Weights of a small mixture-of-experts language model, trained from scratch on English Wikipedia: 29.5M parameters, 639M tokens.
Below are experts of layer 3 (counted from 0) of a mixture-of-experts language model. Rows are named router (the router's row for the expert), down (a neuron's output weights, with its number) and show model dimensions 0-127. Each number is 50 + 12 x the weight over its row's rms, rounded and kept within 0 to 99.
Before each expert's rows: "raises" lists some tokens whose logits its average output raises strongly, later layers aside. This comes from a sample of Wikipedia text that the model never trained on.

# expert 28
raises: " ", ",", " in", ".", " and", "\n"
router:48 46 52 61 54 69 44 53 72 38 67 50 52 45 39 56 55 59 34 70 41 59 52 54 67 51 35 55 60 64 47 62 43 58 52 47 54 57 51 74 58 48 48 69 49 58 32 45 60 38 60 53 54 58 38 45 82 47 76 36 49 66 57 46 46 53 26 36 59 58 58 47 36 37 50 46 38 59 49 54 54 56 37 70 60 53 67 38 57 43 26 32 65 19 65 31 60 47 39 51 37 30 47 36 52 72 70 54 58 51 55 47 43 63 46 73 46 50 50 25 42 41 61 64 53 62 43 79
down0:48 52 52 45 37 38 51 41 64 46 49 51 39 48 43 28 34 34 44 69 50 24 66 50 30 25 53 61 40 52 60 84 48 47 36 61 54 45 53 42 57 46 53 47 52 61 57 45 38 35 72 30 47 46 46 58 59 47 45 43 61 58 77 83 43 62 46 40 63 36 51 62 62 27 46 38 53 53 39 61 50 38 67 48 32 53 50 58 47 43 42 57 73 48 47 49 53 56 32 46 76 70 54 57 63 62 54 63 51 58 60 50 50 36 34 32 60 39 54 54 73 47 65 48 34 29 70 54
down1:55 55 13 43 43 31 57 25 68 54 47 61 51 48 46 43 49 38 50 58 50 45 55 39 54 49 46 36 44 40 83 47 41 62 47 59 59 23 58 51 74 59 59 70 56 50 63 15 51 69 55 64 49 42 43 62 57 57 52 38 49 49 33 56 63 68 35 36 43 48 76 53 56 60 64 51 50 51 69 29 46 52 44 31 40 51 58 61 55 57 51 40 65 43 49 29 48 54 50 41 51 52 51 27 61 60 29 41 39 52 60 49 56 51 15 53 60 37 53 47 40 75 49 51 40 56 53 55
down2:59 39 44 42 54 34 34 50 43 42 50 59 41 56 54 54 17 35 55 56 40 35 42 45 53 39 54 62 44 52 20 66 44 40 48 54 47 64 60 49 62 09 78 45 56 64 54 55 41 30 41 54 35 48 53 55 52 64 52 45 74 50 56 51 32 39 38 51 61 64 52 57 49 54 61 51 53 39 52 63 67 62 54 56 35 49 55 11 46 51 48 45 57 50 71 54 41 29 55 31 48 49 52 46 62 46 51 63 39 56 49 45 52 50 36 48 31 25 58 38 45 34 74 75 46 46 56 70
down3:58 35 53 70 60 70 59 63 43 73 60 56 43 45 25 43 32 66 40 29 56 50 59 34 57 73 56 44 44 44 47 51 37 63 35 42 50 44 66 25 44 57 43 51 55 63 33 76 69 35 42 48 61 86 66 58 58 44 50 79 50 52 53 46 40 43 42 28 51 32 27 37 57 43 49 49 48 27 40 56 51 37 54 60 58 49 39 50 60 57 48 44 33 75 55 54 60 41 37 57 33 40 57 48 50 42 40 40 49 65 51 42 57 58 63 40 44 50 44 40 47 51 72 53 51 37 58 36
down4:78 55 46 62 77 40 41 72 53 38 42 50 60 45 40 41 63 74 29 42 37 29 64 38 54 54 46 54 42 44 46 59 34 31 51 52 62 63 47 54 49 40 55 39 39 54 55 56 68 49 44 64 56 55 40 60 54 74 59 51 33 33 41 31 59 45 61 53 36 68 55 58 39 49 46 64 38 63 64 44 47 39 49 66 71 56 63 64 50 57 75 51 52 21 67 55 53 36 58 37 72 52 49 39 61 47 49 57 39 36 45 53 54 55 78 52 56 40 39 23 57 44 66 52 45 49 45 77
down5:52 41 61 46 66 46 48 49 58 37 70 41 54 39 52 47 60 56 47 74 63 30 72 42 32 54 49 47 59 46 58 37 55 57 47 43 58 70 44 62 56 69 50 61 74 43 40 46 50 52 19 41 54 53 47 52 29 27 57 35 51 63 65 39 56 68 45 68 54 48 63 44 45 52 49 51 42 49 39 64 57 63 56 60 53 48 53 50 31 40 58 60 25 32 41 47 49 46 62 39 60 65 46 40 49 52 51 34 54 21 55 49 26 67 50 56 55 28 56 23 33 45 29 52 64 40 15 44
down6:60 45 48 62 43 52 54 68 31 64 48 59 44 35 34 45 63 59 57 57 64 71 51 52 53 37 55 36 49 40 52 40 64 37 41 46 70 51 63 58 34 49 56 45 46 50 36 36 47 61 15 62 30 50 53 67 64 54 44 39 55 45 55 58 68 47 45 65 45 46 32 31 35 59 72 54 58 55 60 49 70 58 47 56 41 52 65 43 25 53 60 54 51 24 57 65 41 53 61 27 61 47 50 56 61 60 70 32 70 46 62 32 57 46 27 74 64 52 38 56 29 48 45 58 62 61 65 66
down7:24 49 57 50 57 52 66 36 41 55 46 59 45 38 64 36 54 56 74 28 52 37 54 67 51 47 50 51 82 38 34 53 37 45 54 57 49 51 60 72 27 40 47 52 53 59 45 55 32 53 34 43 64 55 33 64 44 40 56 39 47 58 63 75 55 26 29 49 22 66 54 48 34 67 75 61 48 62 45 61 73 56 50 43 52 39 41 33 50 44 64 39 59 66 32 60 60 52 49 39 44 45 48 46 45 42 48 45 46 52 51 33 54 61 28 67 34 43 31 46 49 59 60 36 37 61 65 60
down8:66 51 37 39 71 58 56 46 54 46 41 52 53 54 44 68 52 39 66 27 39 52 42 55 44 34 68 45 56 42 43 37 44 42 35 41 65 33 70 34 56 43 53 43 53 26 44 46 62 68 28 48 24 64 63 70 50 47 35 40 46 40 45 44 56 41 77 55 30 57 58 50 54 61 67 47 55 39 50 41 31 47 19 54 44 48 24 38 54 37 64 35 57 81 61 50 48 55 50 71 39 47 53 34 67 43 52 52 48 54 33 41 54 23 57 56 57 52 57 65 65 55 40 42 64 48 40 49
down9:45 60 48 39 23 37 47 29 40 38 36 51 36 37 57 59 50 48 62 43 30 80 48 62 58 45 56 59 26 54 49 49 47 56 44 38 65 24 62 45 51 60 47 61 40 61 60 22 71 43 42 62 47 60 47 53 62 58 51 51 53 31 57 70 56 33 58 51 50 56 33 52 49 44 45 38 55 55 43 73 44 41 45 44 43 42 53 47 54 48 35 44 40 82 76 46 50 30 46 62 39 76 25 50 73 50 64 53 62 54 43 30 48 42 32 45 46 55 56 62 62 64 60 47 55 66 63 40
down10:58 48 49 61 58 63 30 54 53 64 46 54 42 49 47 32 36 56 37 30 27 51 55 65 59 59 59 27 51 46 60 48 47 36 49 49 54 49 65 44 31 54 48 56 54 61 57 60 73 64 47 52 35 62 42 71 56 46 48 47 50 45 54 62 36 40 51 46 60 35 44 63 63 61 74 68 62 65 27 34 55 35 59 51 45 69 50 48 40 24 60 48 26 75 43 60 63 56 37 25 19 55 52 41 61 54 75 24 54 37 53 59 65 50 62 57 47 54 30 48 44 63 68 48 47 54 52 65
down11:45 52 45 44 67 69 54 54 40 25 48 71 54 52 46 53 50 45 44 58 72 46 43 68 52 36 43 26 28 72 63 26 35 46 42 41 40 51 42 63 54 51 52 25 56 62 66 32 45 54 53 46 53 45 66 31 55 49 50 61 65 54 42 77 57 52 65 49 39 45 61 41 64 50 60 56 49 54 50 54 47 60 41 43 40 35 45 54 35 59 22 51 57 72 64 46 64 39 54 51 39 62 64 52 61 52 21 43 51 58 35 25 47 65 33 63 57 60 57 40 35 60 21 52 52 67 54 31
down12:21 37 62 53 65 48 41 58 69 53 47 33 60 72 58 61 75 52 28 56 56 43 56 64 54 48 46 36 27 62 44 49 39 54 47 57 59 40 60 38 58 50 44 51 60 56 61 45 54 59 54 62 79 51 53 53 60 46 59 41 49 52 42 39 40 66 48 64 44 40 71 56 40 38 42 44 57 55 67 28 57 22 44 26 53 33 54 30 59 59 39 53 59 18 60 48 62 47 49 57 46 66 66 53 58 70 53 71 57 42 48 30 40 79 51 45 43 47 70 48 41 32 53 67 45 47 53 47
down13:60 30 23 45 51 47 46 55 53 26 56 43 72 62 31 50 58 60 47 44 69 28 56 26 63 54 37 47 52 34 37 55 55 74 47 69 44 50 61 55 55 61 69 53 53 64 55 48 58 52 62 58 48 52 53 54 52 60 65 73 51 54 46 46 56 53 48 37 32 52 88 71 50 62 32 43 44 55 30 58 41 80 47 62 38 59 59 47 68 51 62 29 46 42 60 52 49 41 46 47 42 48 53 35 63 65 34 56 26 40 58 59 56 21 43 61 57 47 49 56 64 53 57 65 33 58 50 59
down14:69 35 39 38 46 46 61 50 45 45 53 46 64 34 42 54 54 37 57 74 22 47 41 54 46 60 39 46 33 33 68 46 53 61 49 46 58 60 33 60 61 63 71 54 34 54 43 45 69 55 62 68 48 70 33 50 63 52 44 41 58 60 59 57 34 48 35 51 54 24 62 58 43 65 60 42 23 59 60 65 48 51 58 58 15 35 36 44 42 26 60 35 49 35 44 48 74 60 51 60 71 48 60 56 38 29 66 54 57 55 44 39 31 39 52 61 52 49 42 32 55 61 46 50 39 63 66 50
down15:49 55 49 55 46 66 57 32 53 44 55 43 50 59 42 50 62 78 54 61 50 50 39 68 41 38 43 55 58 48 65 50 43 51 68 52 48 32 43 76 35 35 64 71 33 49 63 54 80 50 35 44 69 55 46 38 45 48 63 44 34 53 59 53 80 36 56 32 50 47 45 37 61 38 46 47 41 48 64 50 70 59 61 48 74 37 45 55 47 43 49 51 61 32 55 20 44 66 40 44 71 53 33 47 52 56 43 26 54 58 45 41 54 71 55 53 54 44 74 76 43 54 62 31 38 60 37 67
down16:31 42 65 48 43 38 27 42 50 28 52 29 46 65 55 57 49 49 55 46 32 60 26 43 51 63 50 47 61 44 48 76 55 75 66 39 72 42 59 62 47 57 49 47 63 70 39 58 55 35 15 41 48 61 38 37 47 51 53 42 54 64 47 65 45 57 46 64 57 38 52 25 62 20 50 47 48 54 46 73 72 58 52 47 50 52 42 30 43 46 42 60 49 55 25 47 56 45 25 37 40 45 47 41 52 42 59 57 69 48 42 44 36 74 44 42 44 52 57 46 53 69 42 31 32 50 44 46

# expert 29
raises: "s", "op", " ", "it", "in", "o"
router:38 43 64 57 57 60 60 64 60 44 62 41 63 52 47 55 57 42 36 49 61 70 55 40 69 57 67 38 65 55 37 54 47 42 42 54 55 33 44 68 59 66 54 68 49 45 50 38 58 47 59 65 55 43 45 38 72 31 70 48 40 62 50 60 48 36 27 36 49 36 64 46 47 49 39 45 34 56 38 50 60 40 36 43 60 69 62 36 46 43 41 37 65 18 56 50 54 46 30 47 51 46 50 51 27 85 61 48 66 56 67 59 59 58 48 78 44 41 52 39 42 34 67 55 38 74 42 74
down0:64 51 61 67 60 69 59 45 58 47 35 49 55 50 44 46 68 36 61 52 56 57 57 42 53 40 49 54 31 59 38 53 58 49 73 52 63 68 57 54 66 65 66 49 46 34 57 22 35 42 76 55 51 52 54 51 48 44 71 51 43 52 38 60 56 48 71 54 59 64 75 60 20 56 36 45 34 40 69 52 60 76 36 35 26 63 46 57 50 61 84 49 48 40 39 53 41 33 51 50 59 51 33 37 36 41 52 65 37 48 51 52 53 68 36 48 57 49 48 49 68 24 43 54 67 45 53 39
down1:40 47 52 64 62 29 48 36 28 23 51 35 64 38 68 53 64 37 58 40 49 45 47 41 51 47 52 53 76 32 46 46 57 37 47 52 40 57 53 54 44 45 35 48 49 32 31 51 49 47 35 45 53 61 57 69 70 54 56 69 60 46 38 56 26 53 37 40 49 59 51 55 56 46 07 39 63 47 73 41 68 52 52 34 42 50 67 59 50 54 42 40 39 75 66 46 58 55 47 48 59 52 65 22 48 52 74 42 59 44 37 50 54 57 35 62 58 48 33 63 39 33 53 47 53 67 67 62
down2:50 53 14 48 54 39 63 45 40 29 78 56 48 50 23 31 68 36 66 57 60 49 58 48 41 32 35 56 39 62 55 66 57 78 59 50 40 42 59 28 51 35 46 48 64 60 64 46 47 64 53 45 36 42 39 45 67 40 38 49 37 68 53 42 36 68 52 49 56 33 63 41 63 62 50 61 42 61 57 40 53 36 40 32 34 38 43 57 43 63 47 45 49 24 51 48 44 58 34 51 56 61 49 28 45 60 55 54 49 65 47 37 57 39 47 74 69 39 73 51 50 41 66 63 51 47 44 40
down3:58 53 40 61 32 56 27 58 53 35 52 36 36 75 49 49 64 51 58 70 56 42 46 45 49 39 28 41 42 36 48 59 43 63 37 55 33 45 51 54 53 74 44 59 55 65 61 34 48 61 66 66 54 40 48 53 61 38 53 53 41 41 58 59 29 63 74 48 39 38 61 51 39 61 25 63 67 23 50 60 70 37 52 40 37 67 50 47 76 48 33 39 38 42 36 57 38 52 43 40 40 55 30 48 48 49 46 29 41 42 42 19 54 53 53 50 59 67 50 59 64 51 48 49 30 66 40 69
down4:52 54 69 68 56 48 49 59 70 43 66 59 68 42 36 63 50 25 53 39 46 48 62 35 72 53 59 40 37 41 52 51 63 36 58 67 44 51 51 53 63 50 45 44 53 26 51 71 41 70 49 42 70 60 58 47 22 55 61 44 43 58 50 54 45 36 45 41 48 61 62 54 30 30 76 41 26 49 52 34 47 71 45 58 38 61 48 34 54 69 53 57 54 70 57 43 56 37 64 39 59 46 56 54 62 61 78 48 46 56 42 74 46 45 35 63 22 69 42 43 32 47 52 43 51 52 64 56
down5:40 45 54 49 34 34 33 34 29 37 55 55 49 50 61 40 51 49 59 66 46 51 66 53 58 65 75 60 53 42 36 44 16 56 36 73 50 46 53 54 53 48 46 40 51 70 47 50 57 54 52 70 57 69 35 52 74 55 54 50 61 54 22 55 32 29 49 48 48 36 62 59 60 70 49 61 68 59 46 56 57 37 69 39 41 54 39 52 38 55 52 55 49 67 57 37 59 57 48 49 44 54 58 40 38 35 52 67 55 27 55 78 46 44 48 70 46 78 41 49 64 30 50 45 47 46 81 57
down6:38 63 65 48 55 23 68 38 60 47 53 30 84 65 41 45 54 53 39 50 72 42 69 57 47 38 56 39 71 51 46 35 46 61 50 61 45 66 39 33 48 50 66 42 64 54 43 32 60 47 43 41 55 50 26 41 74 49 54 65 48 41 56 28 47 83 52 39 39 46 70 64 51 56 71 39 76 67 57 45 53 52 57 40 41 39 27 44 53 56 50 66 35 57 46 48 51 43 43 49 37 57 56 52 37 73 55 51 40 62 50 49 38 51 46 54 79 56 50 54 42 30 60 57 58 46 56 39
down7:46 44 32 40 52 51 38 55 38 35 34 39 53 45 91 75 48 49 43 43 82 60 32 25 54 62 52 75 44 45 16 34 65 77 67 47 47 45 61 51 66 47 63 52 64 62 66 62 65 35 47 38 48 59 50 32 30 45 56 51 59 37 44 51 47 49 59 52 48 49 64 46 49 52 33 64 33 55 31 51 50 52 70 60 51 52 47 56 53 56 31 52 49 58 63 32 38 63 49 60 50 63 44 54 53 48 55 52 60 53 64 54 50 44 35 60 52 49 66 55 43 43 43 48 37 26 46 70
down8:29 52 50 57 58 83 53 57 64 63 59 54 57 38 33 46 40 42 43 59 44 62 69 46 24 52 36 51 68 39 70 27 47 56 35 50 43 55 55 58 51 54 38 56 49 66 54 52 38 54 44 36 81 28 50 19 60 42 47 58 46 33 30 52 52 35 48 36 34 56 57 31 63 51 35 52 49 62 42 57 46 61 53 50 33 65 54 50 50 50 48 52 56 53 46 40 52 37 51 60 40 58 71 39 70 30 57 58 30 41 38 47 40 52 62 53 81 57 67 47 46 61 64 52 53 27 29 54
down9:46 85 37 51 40 53 51 55 28 48 33 57 25 53 61 34 37 59 53 59 25 38 53 52 31 50 41 33 45 58 25 62 46 37 56 40 56 31 47 41 56 74 37 54 42 66 46 52 59 64 42 52 35 49 63 54 54 64 44 30 34 26 64 57 55 44 76 43 56 51 42 53 63 61 49 52 75 61 56 33 55 38 50 45 53 53 55 53 49 45 70 50 45 51 44 55 59 56 59 58 51 42 74 56 47 27 45 33 32 61 23 49 51 33 62 51 38 69 40 34 47 61 43 63 58 45 58 39
down10:48 58 62 55 37 69 55 48 36 61 59 41 41 38 53 43 58 40 55 59 37 64 58 35 62 62 42 55 32 59 38 50 42 41 42 40 41 66 64 54 48 43 45 53 69 59 54 62 47 39 37 33 50 24 61 29 62 48 52 59 57 57 67 40 27 36 67 35 52 50 49 43 63 43 36 49 64 50 48 59 28 41 53 74 51 54 50 62 69 61 33 62 44 39 77 46 63 31 39 70 53 40 64 31 56 64 32 58 49 55 45 57 61 60 74 38 49 68 55 30 42 66 73 58 40 69 36 56
down11:37 54 48 40 30 38 83 50 35 55 40 49 32 83 34 64 58 52 61 43 36 39 68 51 29 53 41 39 38 67 39 49 42 57 39 71 36 72 45 74 53 37 48 67 60 46 47 69 60 39 73 57 47 52 55 39 32 48 56 50 51 35 57 62 36 58 23 27 48 61 56 45 33 42 58 52 46 61 50 59 54 42 44 43 52 37 38 48 53 49 48 52 81 44 46 82 56 44 73 66 63 53 42 35 56 46 55 54 58 41 50 57 55 58 54 42 40 55 48 63 44 54 56 68 59 42 47 59
down12:48 52 56 46 44 55 10 46 44 47 36 62 35 42 39 44 51 65 75 37 52 51 33 41 43 17 44 69 41 50 55 37 62 41 41 43 48 43 55 50 47 60 46 56 40 55 51 46 43 75 31 42 42 44 54 57 80 37 40 25 61 40 61 63 32 69 45 38 57 50 33 68 42 56 46 46 45 44 39 29 62 58 52 49 45 66 45 36 56 61 28 35 72 39 47 49 50 46 51 40 27 29 53 46 47 42 34 48 61 43 54 32 45 52 41 43 67 51 60 50 71 46 61 39 71 64 44 49
down13:69 54 51 63 41 51 49 46 51 65 55 55 49 29 73 56 43 44 45 39 38 63 74 46 47 65 32 33 44 65 55 60 39 61 58 60 47 51 56 64 61 65 38 22 58 41 45 41 63 45 43 66 42 70 39 65 85 65 50 63 22 34 45 65 43 63 41 53 65 45 31 69 56 22 32 67 52 38 50 48 44 39 38 50 49 61 62 40 51 48 59 53 67 41 46 42 52 31 32 57 53 43 40 43 63 48 55 58 25 61 48 37 61 38 36 60 62 48 45 48 52 58 40 58 47 62 43 31
down14:45 38 57 44 48 32 56 41 51 40 50 41 45 46 58 41 50 57 47 55 42 54 44 59 33 49 83 47 43 51 56 50 33 55 64 59 68 55 60 41 41 20 61 56 30 48 33 63 40 65 69 63 35 70 30 43 36 60 79 48 66 51 76 44 48 42 50 56 52 67 60 58 25 60 21 54 52 56 56 52 65 62 57 53 53 36 60 55 45 33 50 71 70 61 38 82 51 38 43 27 53 37 33 50 60 43 52 51 44 55 37 48 43 41 52 50 64 53 47 46 55 40 43 56 33 26 52 47
down15:57 52 59 49 48 55 71 34 65 56 67 64 68 48 63 69 62 64 49 62 81 52 52 57 55 63 39 51 54 50 44 42 26 41 56 60 43 28 47 65 43 53 40 47 58 39 52 45 40 41 39 54 68 55 61 53 54 47 48 77 49 47 89 52 27 49 40 50 44 60 43 54 38 58 59 58 32 48 62 52 50 43 49 36 52 50 47 41 49 55 41 74 51 35 52 51 66 47 43 39 35 59 39 49 62 60 52 34 16 27 63 47 83 61 30 43 49 61 49 64 32 48 57 60 42 62 50 66
down16:58 69 37 47 54 57 61 41 59 60 49 52 33 58 23 37 38 76 34 62 48 49 46 39 54 42 44 61 41 46 52 70 71 64 31 31 62 50 56 51 19 43 56 66 35 38 38 43 33 52 39 52 45 22 44 55 40 39 41 63 54 57 43 55 47 55 56 29 73 48 41 32 63 46 48 37 37 60 48 66 33 62 53 15 51 43 47 45 48 46 31 27 59 64 43 47 44 51 66 45 57 59 53 46 51 28 73 45 45 50 46 57 69 47 39 43 70 55 62 48 53 62 55 56 43 42 44 69

# expert 31
raises: " and", ",", "-", " (", " ", "s"
router:33 48 47 50 57 58 31 58 47 43 71 44 70 59 52 49 54 66 42 56 42 44 59 46 55 39 55 39 62 52 60 61 50 55 62 55 60 66 58 60 53 59 34 76 51 70 21 39 46 39 66 46 58 45 21 38 53 29 67 42 46 50 49 43 60 40 40 43 44 38 73 73 39 55 45 55 37 32 44 60 45 53 42 73 58 53 51 48 38 46 25 45 62 33 61 43 68 45 38 39 50 31 38 27 53 52 72 66 55 60 53 58 49 78 31 48 63 58 27 37 49 39 54 63 51 61 37 44
down1:67 65 44 49 41 77 51 52 49 44 47 47 62 58 28 42 49 54 53 42 41 43 53 49 32 65 17 53 42 45 58 45 47 52 50 48 50 73 39 52 70 42 32 44 55 50 59 60 21 52 66 63 22 71 55 44 35 39 46 65 49 59 42 63 39 62 23 38 62 59 29 53 50 66 34 57 72 35 40 41 52 48 45 19 51 43 65 54 48 42 48 56 34 39 59 55 63 73 29 46 52 31 43 43 41 52 49 63 30 33 59 44 59 49 41 57 58 41 64 62 47 54 39 61 41 58 38 50
down2:59 49 43 47 44 82 66 44 72 42 44 55 42 43 46 46 65 43 43 47 45 41 70 61 45 59 38 55 40 22 56 44 37 49 53 44 51 55 55 51 67 48 57 47 58 33 53 75 58 34 57 22 37 39 32 38 45 54 68 65 41 48 39 55 62 41 53 61 77 80 47 53 30 44 36 56 26 70 41 36 41 46 47 64 60 67 55 70 43 62 61 61 53 44 52 48 26 40 62 44 52 53 37 59 53 37 30 46 59 56 41 67 42 52 62 48 42 43 65 46 58 35 36 42 56 26 44 40
down3:58 33 43 51 39 52 41 62 73 75 45 55 22 49 43 66 27 54 33 46 52 51 40 35 45 44 60 61 67 45 69 73 34 43 49 60 49 28 56 51 61 44 63 56 70 61 64 51 48 37 44 45 68 39 48 51 47 55 33 46 23 56 62 63 59 42 48 64 57 53 54 65 36 54 48 69 55 62 34 44 60 50 47 53 47 67 43 60 56 64 41 41 54 28 44 42 48 54 31 52 62 33 45 68 70 40 57 53 62 83 59 51 45 69 47 54 60 24 66 49 49 59 42 36 54 49 69 35
down4:42 52 64 50 37 40 48 52 33 49 53 53 49 51 64 46 40 43 66 65 35 61 47 60 45 40 53 50 14 62 59 54 53 39 45 65 50 56 58 54 61 56 31 51 38 63 67 52 45 42 60 30 46 55 65 35 49 38 26 47 59 63 65 59 58 40 40 48 70 49 26 36 65 65 58 45 68 58 26 54 50 50 74 49 44 35 44 40 30 69 38 44 45 55 38 76 58 39 36 50 53 59 63 46 34 63 47 89 27 62 55 53 46 70 42 61 50 41 53 55 59 48 43 54 50 33 65 42
down5:58 29 53 41 78 54 48 37 66 52 54 33 25 55 49 43 46 53 41 58 53 47 43 37 51 53 31 42 67 64 57 62 61 24 53 46 63 39 52 56 63 53 52 34 39 44 46 55 53 50 43 71 46 54 45 54 48 42 46 55 17 51 61 46 45 53 40 48 44 39 61 25 62 41 26 32 61 30 53 59 62 60 59 57 56 54 48 53 67 64 54 51 75 51 43 28 17 56 58 36 65 56 42 49 53 27 57 55 35 59 64 53 72 84 69 51 51 52 47 41 46 61 61 58 37 50 43 60
down6:47 45 34 57 60 55 78 40 46 52 28 55 45 29 73 48 39 43 43 49 45 67 53 64 59 61 49 40 37 61 53 51 52 53 36 29 59 28 33 29 41 35 31 45 53 55 58 33 53 48 30 53 22 26 41 47 56 47 68 43 63 38 62 42 57 77 26 54 49 56 41 41 49 68 24 43 60 56 39 50 47 46 27 32 49 56 44 23 35 42 42 47 41 64 28 55 33 54 57 46 54 40 48 56 56 55 50 48 64 48 53 39 48 33 65 49 63 51 26 49 58 46 59 56 47 39 43 42
down7:61 34 45 52 39 41 42 36 47 45 47 72 44 27 66 60 51 32 53 38 57 50 52 58 50 54 51 53 38 62 58 41 49 45 86 57 67 49 38 48 36 45 66 55 50 59 54 49 50 43 51 71 45 57 35 32 43 50 55 50 70 77 43 49 53 49 74 41 43 40 21 56 51 50 57 57 46 62 57 44 63 74 59 73 45 45 69 31 38 28 68 79 57 45 33 41 56 60 38 63 33 63 61 51 52 47 31 45 41 56 36 56 41 63 55 38 26 46 62 54 42 53 44 57 39 58 67 66
down8:46 41 27 35 69 37 59 53 47 63 60 47 55 57 46 41 41 44 48 50 24 48 59 49 48 45 34 24 39 52 59 42 40 71 55 37 66 50 26 63 64 47 28 32 68 64 69 39 36 57 38 51 41 63 28 49 37 55 55 61 49 58 56 36 79 38 49 50 60 65 39 54 46 53 56 31 38 55 37 66 54 42 75 57 44 55 36 51 36 62 64 41 38 36 69 51 69 58 71 48 56 58 57 58 47 65 51 53 50 49 63 54 51 64 59 67 45 55 43 73 50 37 63 44 23 39 55 44
down9:54 50 44 59 51 23 36 61 54 71 52 58 53 42 57 42 28 35 58 46 55 52 42 55 39 47 64 54 64 70 31 52 72 41 38 54 56 44 51 58 41 42 71 50 39 51 21 38 48 72 44 50 46 46 63 60 43 43 40 20 57 56 57 63 46 35 47 42 63 44 64 54 62 26 46 48 81 47 39 67 45 60 31 50 38 43 58 35 41 43 56 43 49 69 51 29 55 54 50 70 37 71 42 58 51 59 58 42 55 54 35 36 65 15 40 62 54 66 54 40 55 51 62 57 41 36 65 55
down10:62 49 58 25 46 42 45 62 37 60 84 64 50 50 45 47 39 59 64 61 46 44 52 31 49 66 34 55 51 29 56 34 52 60 45 52 46 63 42 56 63 46 46 54 49 23 63 46 27 33 57 45 36 39 57 47 48 77 60 61 57 46 69 65 64 54 61 44 58 21 50 54 66 65 56 38 51 56 40 39 53 51 64 23 44 60 47 47 31 53 42 42 56 56 43 85 43 45 46 45 60 43 32 77 46 46 68 58 61 76 50 37 53 44 45 53 59 61 50 47 55 41 54 35 39 67 62 50
down11:33 61 40 45 45 27 43 62 35 19 51 47 38 35 57 39 55 57 42 48 65 60 40 32 50 53 54 52 35 64 64 56 59 81 40 64 72 28 43 48 27 58 54 52 66 55 44 67 51 58 61 74 35 35 38 35 67 48 68 37 37 48 47 55 53 38 58 59 49 51 62 60 51 54 58 33 55 48 50 52 50 56 42 63 49 49 61 50 60 18 66 57 43 50 53 44 48 51 36 66 54 65 46 67 43 42 47 34 75 56 46 47 47 65 63 42 57 34 37 57 43 70 63 47 23 35 59 46
down12:47 59 71 52 51 36 51 60 56 48 58 67 53 50 46 46 66 83 50 49 61 54 51 59 46 50 52 57 57 53 35 53 60 41 31 30 61 64 53 48 57 49 57 51 59 50 58 54 59 46 54 64 43 34 57 72 61 50 42 68 68 54 38 50 72 67 50 47 57 48 32 46 42 59 70 38 55 51 53 51 52 49 52 43 62 56 63 44 35 54 58 23 57 41 61 37 42 37 76 40 44 47 47 37 46 52 33 26 49 21 55 75 63 37 44 61 48 35 47 59 37 49 64 28 32 90 28 36
down13:73 44 69 48 24 42 67 53 69 51 42 51 45 35 36 70 56 32 50 57 63 50 52 67 50 69 54 38 56 47 62 62 51 22 48 57 49 41 60 33 28 70 62 54 43 61 43 59 58 59 36 58 35 42 63 47 59 36 38 56 72 60 59 54 57 43 38 46 53 72 61 53 57 61 53 46 38 77 50 43 35 63 60 69 59 46 30 62 48 61 43 43 47 49 52 45 57 67 33 39 52 52 53 59 57 48 80 56 49 55 53 49 37 38 57 57 31 63 58 36 53 55 65 13 40 49 55 33
down14:42 33 55 60 57 37 63 56 27 50 62 63 45 58 34 45 33 49 51 63 46 28 69 67 55 52 45 52 39 66 55 46 43 44 58 57 48 83 62 44 70 34 36 64 26 50 53 50 44 59 53 50 42 39 61 40 49 37 46 63 60 42 64 46 42 61 46 32 58 52 69 51 71 62 49 61 88 51 74 57 38 62 51 36 50 70 59 54 56 53 19 55 50 55 45 59 45 31 45 69 49 55 47 40 57 74 46 69 45 22 42 41 49 48 60 45 42 47 31 48 36 46 40 66 44 45 49 42
down15:44 55 35 44 39 41 52 53 35 42 54 57 70 47 52 22 53 53 35 73 50 43 57 62 37 68 50 41 43 58 53 48 56 35 56 74 75 32 63 33 67 44 55 42 39 69 54 69 39 44 57 79 72 50 41 62 58 29 66 54 23 45 59 53 66 56 67 45 77 42 49 47 53 67 36 57 50 47 51 54 57 47 42 69 58 37 71 62 52 52 63 38 58 51 63 53 44 49 51 47 47 32 44 25 47 43 52 40 57 36 58 53 53 31 68 52 39 55 54 41 30 46 61 36 50 33 57 32
down16:43 61 62 83 41 46 42 70 50 40 62 40 40 89 53 62 39 44 28 65 59 40 53 46 73 44 44 31 60 38 49 37 62 37 56 65 38 62 45 71 64 42 45 55 55 43 40 48 46 58 50 47 39 34 49 37 51 47 68 41 50 68 37 33 50 50 59 51 61 45 65 51 53 42 32 41 21 60 55 26 60 33 45 79 52 45 47 39 52 55 45 59 54 23 48 48 54 62 60 40 51 33 49 73 42 42 47 39 40 55 53 37 52 37 37 49 45 40 55 72 69 43 45 47 58 61 58 47
down17:78 64 50 51 82 44 54 33 40 57 61 36 45 36 54 34 56 67 43 62 47 64 72 46 52 37 43 34 59 41 46 56 59 44 60 57 45 61 40 49 55 41 49 51 41 53 43 59 55 49 39 24 51 63 37 52 66 35 32 65 60 32 59 51 51 40 44 43 79 48 55 34 67 54 27 46 57 34 40 64 51 40 70 46 53 51 44 73 44 61 36 22 59 59 58 62 44 45 54 36 59 66 57 56 53 59 58 62 42 29 52 79 44 60 36 53 62 20 57 41 43 42 57 41 60 53 50 61